From a checkpoint of a small mixture-of-experts model trained on Wikipedia: width 128, 503M tokens.
Below are experts of layer 4 (counted from 0) of a mixture-of-experts language model. Rows are named router (the router's row for the expert), gate (a neuron's input weights, with its number), up (a neuron's input weights, with its number) and show model dimensions 0-127. Each number is 200 + 30 x the weight over its row's rms, rounded and kept within 0 to 999.
Before each expert's rows: a language model's description of what the expert responds to. This comes from a sample of Wikipedia text that the model never trained on.

# expert 45
Description: Sentence-initial words like The, In, This, It, plus pieces after hyphens and first words of list items, such as Republican-he-ld.
router,156,231,229,175,189,242,204,179,189,162,184,186,206,244,234,226,136,161,181,215,119,209,202,229,223,149,212,124,206,194,245,175,182,143,181,142,275,203,178,211,261,228,170,221,186,256,172,184,217,165,197,249,224,203,220,156,201,144,148,173,182,217,219,195,193,177,202,221,244,208,212,191,198,201,201,238,209,207,186,146,195,183,206,225,183,184,184,202,191,184,223,172,248,180,224,243,216,190,236,242,204,230,198,216,230,222,160,222,216,216,144,147,227,154,190,193,222,177,169,181,179,182,207,170,182,177,182,208
gate0,218,250,212,209,212,186,216,175,175,210,214,242,196,220,187,158,198,211,161,179,226,225,235,274,186,199,201,209,229,207,216,203,221,235,200,193,199,173,175,176,179,173,112,196,190,229,197,214,204,142,164,176,232,215,210,143,143,155,168,183,144,196,198,181,117,163,215,214,176,197,196,183,180,220,230,208,155,161,193,173,216,126,172,176,202,185,181,169,184,142,171,191,160,199,231,233,212,248,223,170,200,208,239,206,218,124,205,175,223,204,194,207,208,163,176,155,233,167,265,236,198,177,213,193,205,179,250,199
up0,93,219,199,159,220,228,177,225,235,208,180,180,250,199,172,164,232,198,181,188,238,247,189,266,202,144,213,200,231,192,225,177,173,202,161,162,253,221,182,245,244,228,150,199,203,177,221,218,172,146,181,181,275,187,167,207,203,206,210,156,183,214,199,151,231,177,215,202,192,183,163,216,222,170,160,174,195,236,207,207,230,268,216,205,205,226,202,202,199,113,243,177,193,183,213,208,205,210,193,175,230,189,180,157,185,222,216,176,191,215,236,264,188,168,237,196,188,198,207,191,178,246,184,184,183,174,199,166
gate1,180,266,203,156,170,235,219,175,185,204,157,204,186,204,226,164,170,211,182,216,139,233,189,252,153,213,195,239,169,173,208,196,228,215,197,189,200,225,163,195,191,235,184,220,210,209,189,212,200,137,201,204,223,274,147,218,179,148,211,131,179,273,167,220,197,179,193,167,229,208,206,205,232,217,183,189,247,183,249,200,128,184,198,175,183,185,197,186,189,199,181,192,249,235,223,159,166,240,194,201,209,206,251,236,217,194,222,129,222,165,189,215,216,169,236,176,215,171,191,202,170,176,179,234,224,125,237,223
up1,191,253,201,247,162,214,232,230,188,203,205,185,232,224,234,200,206,184,219,181,204,177,178,178,229,179,208,202,180,188,188,154,115,162,259,197,200,257,207,196,210,167,231,225,239,192,165,246,141,209,186,199,217,188,230,237,211,202,169,187,131,182,243,184,190,162,211,202,238,242,190,172,243,232,230,190,235,204,227,194,214,199,163,231,261,233,259,230,179,214,176,185,198,255,233,241,204,157,175,166,144,244,221,206,180,246,205,238,191,208,193,190,209,205,191,183,167,260,161,133,186,172,206,207,187,185,175,167
gate2,179,156,201,222,142,188,185,199,172,193,239,223,198,246,187,199,160,198,203,228,209,183,229,174,183,214,200,98,207,214,203,235,214,158,168,196,242,186,185,179,201,177,192,182,210,205,192,199,195,201,240,202,246,172,204,169,192,214,169,229,200,135,182,216,184,220,190,178,192,204,199,175,186,199,210,217,291,237,219,211,218,173,203,254,196,208,197,259,177,226,289,192,239,188,200,183,232,209,218,123,170,188,203,184,229,151,178,159,263,217,215,215,237,181,228,231,186,248,171,242,226,139,245,198,221,219,239,199
up2,208,196,193,182,194,184,196,220,208,214,170,161,221,179,182,194,233,163,188,188,196,248,231,174,216,234,167,257,187,212,187,201,210,242,205,216,198,249,194,209,217,222,260,182,189,149,166,202,191,163,203,140,189,172,220,179,134,148,241,205,206,227,199,208,191,146,190,218,252,229,215,183,174,229,178,207,148,194,189,195,323,220,199,176,206,204,194,211,241,225,183,197,204,175,212,259,192,232,156,231,210,141,186,172,242,188,222,187,201,178,258,231,147,170,203,162,208,180,189,200,202,194,141,150,177,160,238,222
gate3,211,226,156,228,198,138,194,163,189,213,211,196,157,210,147,240,200,177,126,210,158,202,179,223,201,232,206,154,188,264,205,207,215,206,214,181,181,195,189,223,211,212,173,166,255,166,178,198,174,199,179,216,217,195,178,187,219,191,127,215,242,182,193,220,211,169,244,250,210,230,188,169,229,177,195,205,170,176,145,215,250,144,140,215,211,187,187,189,125,238,204,126,173,179,203,220,247,207,203,246,158,156,143,239,174,214,195,238,170,223,224,164,191,182,226,214,229,182,160,172,229,197,196,215,193,188,221,232
up3,230,216,219,225,151,193,177,219,149,193,228,203,183,190,199,245,217,209,229,203,209,195,220,178,191,233,229,201,203,200,190,152,191,169,161,209,215,233,260,226,201,199,228,229,130,143,210,165,257,203,146,219,237,200,175,175,198,234,222,198,216,194,176,186,225,172,251,151,125,219,217,179,168,193,213,224,221,194,197,284,184,166,165,188,191,209,207,206,211,235,163,204,205,145,195,205,227,233,201,185,227,205,250,206,207,184,225,131,186,214,158,195,229,128,247,177,248,238,180,171,220,132,166,191,190,226,228,219
gate4,180,157,181,230,234,201,181,180,170,210,200,182,197,233,247,211,197,218,197,185,186,186,214,228,224,219,195,153,235,154,230,194,211,161,245,218,231,186,199,188,211,223,209,207,239,267,180,180,141,296,198,198,266,187,195,183,209,196,226,190,200,173,224,192,190,162,172,252,210,192,202,217,223,154,203,202,191,237,195,167,242,184,178,223,168,188,274,150,223,142,215,260,228,203,203,210,246,138,203,150,214,146,172,213,222,216,202,214,190,177,142,178,243,193,163,211,220,164,174,232,199,194,248,155,193,211,223,238
up4,245,244,195,166,205,201,134,199,224,182,183,172,141,169,234,198,228,170,185,167,210,199,221,185,187,200,119,193,210,253,241,213,176,204,279,188,161,264,183,228,227,180,220,198,207,183,223,250,215,203,175,211,208,236,177,212,176,188,242,191,169,265,217,129,189,190,170,234,202,215,193,196,215,237,189,212,226,190,248,202,184,192,176,173,252,169,191,144,225,178,131,175,213,213,168,162,185,234,192,224,224,190,203,227,211,230,153,222,157,230,199,182,152,200,216,201,179,206,227,189,208,207,180,150,229,191,207,131
gate5,194,209,212,140,236,217,181,155,195,182,253,231,230,169,225,172,243,192,241,185,174,216,212,233,291,159,214,153,231,234,253,220,211,197,186,204,225,225,175,234,185,203,206,129,198,233,175,149,201,191,203,218,181,221,234,169,171,219,218,232,211,198,236,151,216,183,217,190,250,218,212,150,211,204,204,241,234,194,232,200,182,201,171,182,181,221,185,254,138,252,222,205,226,259,166,256,169,178,154,202,186,174,244,198,176,203,227,213,180,188,205,167,202,219,198,244,190,205,189,154,206,163,234,221,144,222,172,175
up5,206,219,230,189,160,213,190,201,227,224,231,168,178,240,228,209,173,203,180,179,190,194,142,220,218,195,189,168,243,174,182,211,256,131,231,233,190,170,228,190,198,157,197,209,236,191,183,215,204,247,191,162,205,197,193,198,227,210,218,251,176,191,197,193,242,226,174,226,245,205,216,193,224,161,190,213,142,162,213,188,192,220,163,163,219,216,245,216,208,83,273,194,185,216,199,190,212,178,213,226,158,217,165,247,236,182,218,203,301,152,177,204,196,198,155,191,238,205,185,238,207,202,218,246,216,204,172,238
gate6,247,169,243,183,219,244,205,198,222,232,162,141,185,209,228,230,232,180,233,218,184,118,217,174,211,198,208,284,192,250,209,172,251,130,180,220,209,154,218,215,213,211,237,184,186,189,205,269,181,205,183,206,222,214,185,157,212,203,251,199,189,187,186,206,168,135,164,216,207,205,241,192,187,177,199,191,173,185,211,188,233,197,212,239,178,180,233,219,186,182,223,227,203,188,189,194,227,143,166,173,227,184,162,175,225,261,260,212,205,140,231,167,231,186,186,195,145,220,166,194,224,244,187,212,256,180,194,188
up6,199,181,172,243,220,225,183,186,205,195,209,226,177,213,232,208,220,205,222,221,200,234,242,189,224,199,208,159,258,239,216,272,156,241,206,196,178,222,166,129,181,224,199,139,249,273,208,205,217,194,203,189,217,191,176,221,172,200,174,199,198,228,188,219,276,200,185,230,204,111,201,233,214,206,190,199,230,223,181,229,176,210,246,244,208,255,200,191,194,197,255,192,190,225,207,179,189,246,196,206,154,238,149,159,148,154,185,233,202,203,201,137,173,199,211,167,158,209,172,187,228,232,240,224,197,159,232,180
gate7,245,209,244,189,258,246,189,237,228,205,166,156,186,168,227,182,187,173,180,180,179,198,213,171,165,231,215,197,226,243,198,218,187,235,147,200,241,254,188,171,210,250,202,194,195,218,243,245,201,192,243,231,230,197,261,190,163,188,203,215,163,253,215,168,186,182,208,127,211,235,156,211,178,200,161,237,204,233,166,171,182,219,212,190,160,186,162,232,127,272,201,186,231,264,192,174,204,220,215,199,208,277,160,229,189,164,150,181,243,210,221,190,217,197,202,229,196,208,197,237,195,210,210,187,177,235,194,206
up7,179,175,241,231,187,226,194,213,186,200,240,167,169,174,189,152,162,218,196,184,193,155,223,225,216,189,228,224,226,218,192,238,184,193,194,215,205,145,188,162,149,239,161,208,176,215,240,245,194,187,174,223,246,224,165,201,186,259,232,249,191,148,218,221,240,210,195,196,177,201,205,220,197,210,263,135,177,165,212,215,130,240,160,208,169,154,177,195,191,196,190,153,195,235,185,229,199,179,226,224,205,265,220,247,209,205,159,187,179,203,170,208,190,177,167,229,200,186,256,195,190,265,214,277,202,195,201,131
gate8,140,182,186,200,228,174,248,222,208,208,194,188,186,135,182,241,187,217,187,164,199,183,205,174,170,217,171,186,239,148,154,268,173,227,181,167,185,175,167,184,231,215,184,205,179,221,185,193,211,191,212,218,228,184,178,117,123,204,150,196,189,217,219,231,160,173,191,190,211,213,209,207,214,188,215,163,219,205,194,202,236,206,164,243,185,190,215,248,220,180,166,112,156,215,211,237,185,200,294,192,229,187,190,181,136,175,190,213,185,201,223,232,218,250,229,181,213,190,172,233,233,172,205,142,243,185,220,201
up8,196,211,147,120,221,279,184,185,207,250,199,177,212,187,187,184,188,222,135,179,184,202,191,196,225,284,212,216,216,200,230,186,211,211,142,194,163,204,230,195,144,176,219,204,245,196,256,162,180,189,190,244,196,205,250,201,164,212,217,192,197,160,205,185,209,249,226,196,199,206,167,221,244,173,156,215,230,241,227,253,173,206,189,214,223,244,200,229,199,185,166,175,179,203,225,214,136,259,182,205,223,229,217,225,218,241,202,193,201,178,222,178,238,218,226,200,181,135,242,153,200,192,240,231,155,240,206,218
gate9,201,246,190,214,180,258,189,205,174,189,176,187,201,211,227,278,171,237,192,132,169,173,209,189,223,172,258,206,146,208,198,209,198,220,207,153,199,214,218,182,189,255,208,230,231,180,197,175,210,228,156,268,241,239,204,178,172,177,191,213,211,233,245,196,175,187,202,244,191,207,145,226,202,182,184,243,226,177,206,191,175,192,231,173,182,221,210,200,208,244,208,192,203,154,206,225,185,146,186,181,231,194,172,278,220,203,196,186,248,220,178,213,181,147,229,232,155,197,152,217,183,195,179,95,185,178,211,153
up9,177,220,279,157,192,207,298,203,202,233,206,186,137,192,144,254,213,203,175,176,177,177,215,210,226,187,232,208,138,188,221,159,193,224,215,201,236,203,204,228,187,185,149,222,197,282,218,209,215,195,172,218,236,186,188,178,227,151,200,163,200,224,191,186,257,190,147,222,241,208,167,206,258,167,155,212,152,171,238,160,251,191,208,190,238,163,186,198,207,183,212,203,199,165,211,228,174,215,204,184,257,169,202,184,169,188,178,166,226,173,235,192,201,168,218,188,204,216,208,205,248,173,168,236,238,238,200,181
gate10,251,213,228,165,210,221,182,228,184,218,221,219,186,212,233,241,228,221,247,222,203,208,154,171,208,180,171,226,211,177,157,226,191,212,189,178,223,225,199,186,267,258,247,265,255,216,224,169,257,178,194,234,261,209,187,214,208,177,221,212,235,197,178,171,164,196,187,149,158,236,224,150,218,176,136,210,168,214,167,133,207,187,200,225,200,208,177,182,160,175,214,155,196,167,243,168,193,194,178,255,128,191,184,149,211,207,214,189,209,206,219,197,176,207,204,206,210,188,198,249,188,159,144,197,224,248,177,169
up10,201,136,169,172,232,225,225,186,171,225,228,175,229,198,260,161,266,195,143,204,199,249,159,204,171,232,163,226,206,204,178,213,197,191,182,234,209,202,189,208,201,231,185,213,234,176,253,219,165,229,201,207,162,228,194,220,224,149,209,232,175,176,184,209,200,170,230,140,237,218,223,258,173,224,223,183,206,205,172,153,211,239,239,184,180,188,173,194,186,251,140,215,242,166,232,256,278,155,208,169,217,219,156,227,222,189,207,169,200,216,203,264,211,235,217,207,178,179,187,228,189,185,201,262,191,218,223,162
gate11,183,227,238,165,190,199,212,190,203,182,220,260,165,218,212,220,161,236,200,222,130,277,237,234,205,142,235,246,176,231,187,222,150,230,130,170,203,213,221,181,204,236,244,258,221,274,161,191,246,260,233,190,206,228,218,207,173,164,190,240,203,196,208,212,199,225,170,157,182,193,226,199,180,164,178,217,223,253,148,185,171,181,227,163,214,192,235,251,227,215,156,243,189,240,193,226,227,208,228,212,265,220,186,203,235,212,183,185,200,213,203,220,194,197,184,163,221,213,217,216,175,171,189,217,235,212,213,196
up11,209,201,185,207,231,193,172,171,202,225,170,165,259,203,237,234,202,226,192,171,196,193,178,154,210,183,169,162,177,181,182,179,190,210,183,206,184,179,202,178,175,218,184,197,176,208,265,218,266,201,265,207,244,258,181,150,233,229,190,230,238,245,181,197,279,232,213,201,218,202,220,243,232,218,208,161,215,236,255,245,155,165,176,182,151,198,216,215,199,159,265,149,223,208,195,206,218,185,196,164,215,160,244,145,170,196,200,215,206,188,214,215,142,192,220,209,219,224,212,219,231,238,173,162,157,190,139,237
gate12,242,205,235,247,218,213,203,193,169,219,209,127,189,211,228,219,217,186,188,207,211,241,229,223,189,237,203,189,233,219,222,178,178,148,251,246,239,240,163,193,227,223,133,184,203,223,170,167,173,189,206,277,232,174,194,180,193,213,239,177,208,186,247,161,179,149,162,194,173,166,158,158,190,181,160,199,229,210,197,184,191,197,204,182,194,245,207,218,178,198,237,253,184,195,152,172,174,217,172,235,160,169,190,236,182,260,184,226,177,218,158,181,171,163,222,153,214,153,234,213,181,251,241,145,242,190,196,190
up12,201,233,174,174,189,184,207,220,210,218,222,166,124,182,171,184,233,204,203,161,179,230,179,208,222,199,202,233,204,204,178,200,156,173,226,157,212,150,214,196,163,195,209,180,193,218,189,191,160,175,187,235,175,227,233,166,229,238,211,178,117,206,177,216,189,261,200,131,228,183,219,249,138,173,192,205,218,175,186,199,145,202,212,216,182,181,208,223,246,160,148,248,194,173,189,192,217,204,171,174,224,126,177,181,215,195,235,231,236,206,225,207,188,228,227,191,229,179,233,190,196,120,162,295,183,218,212,195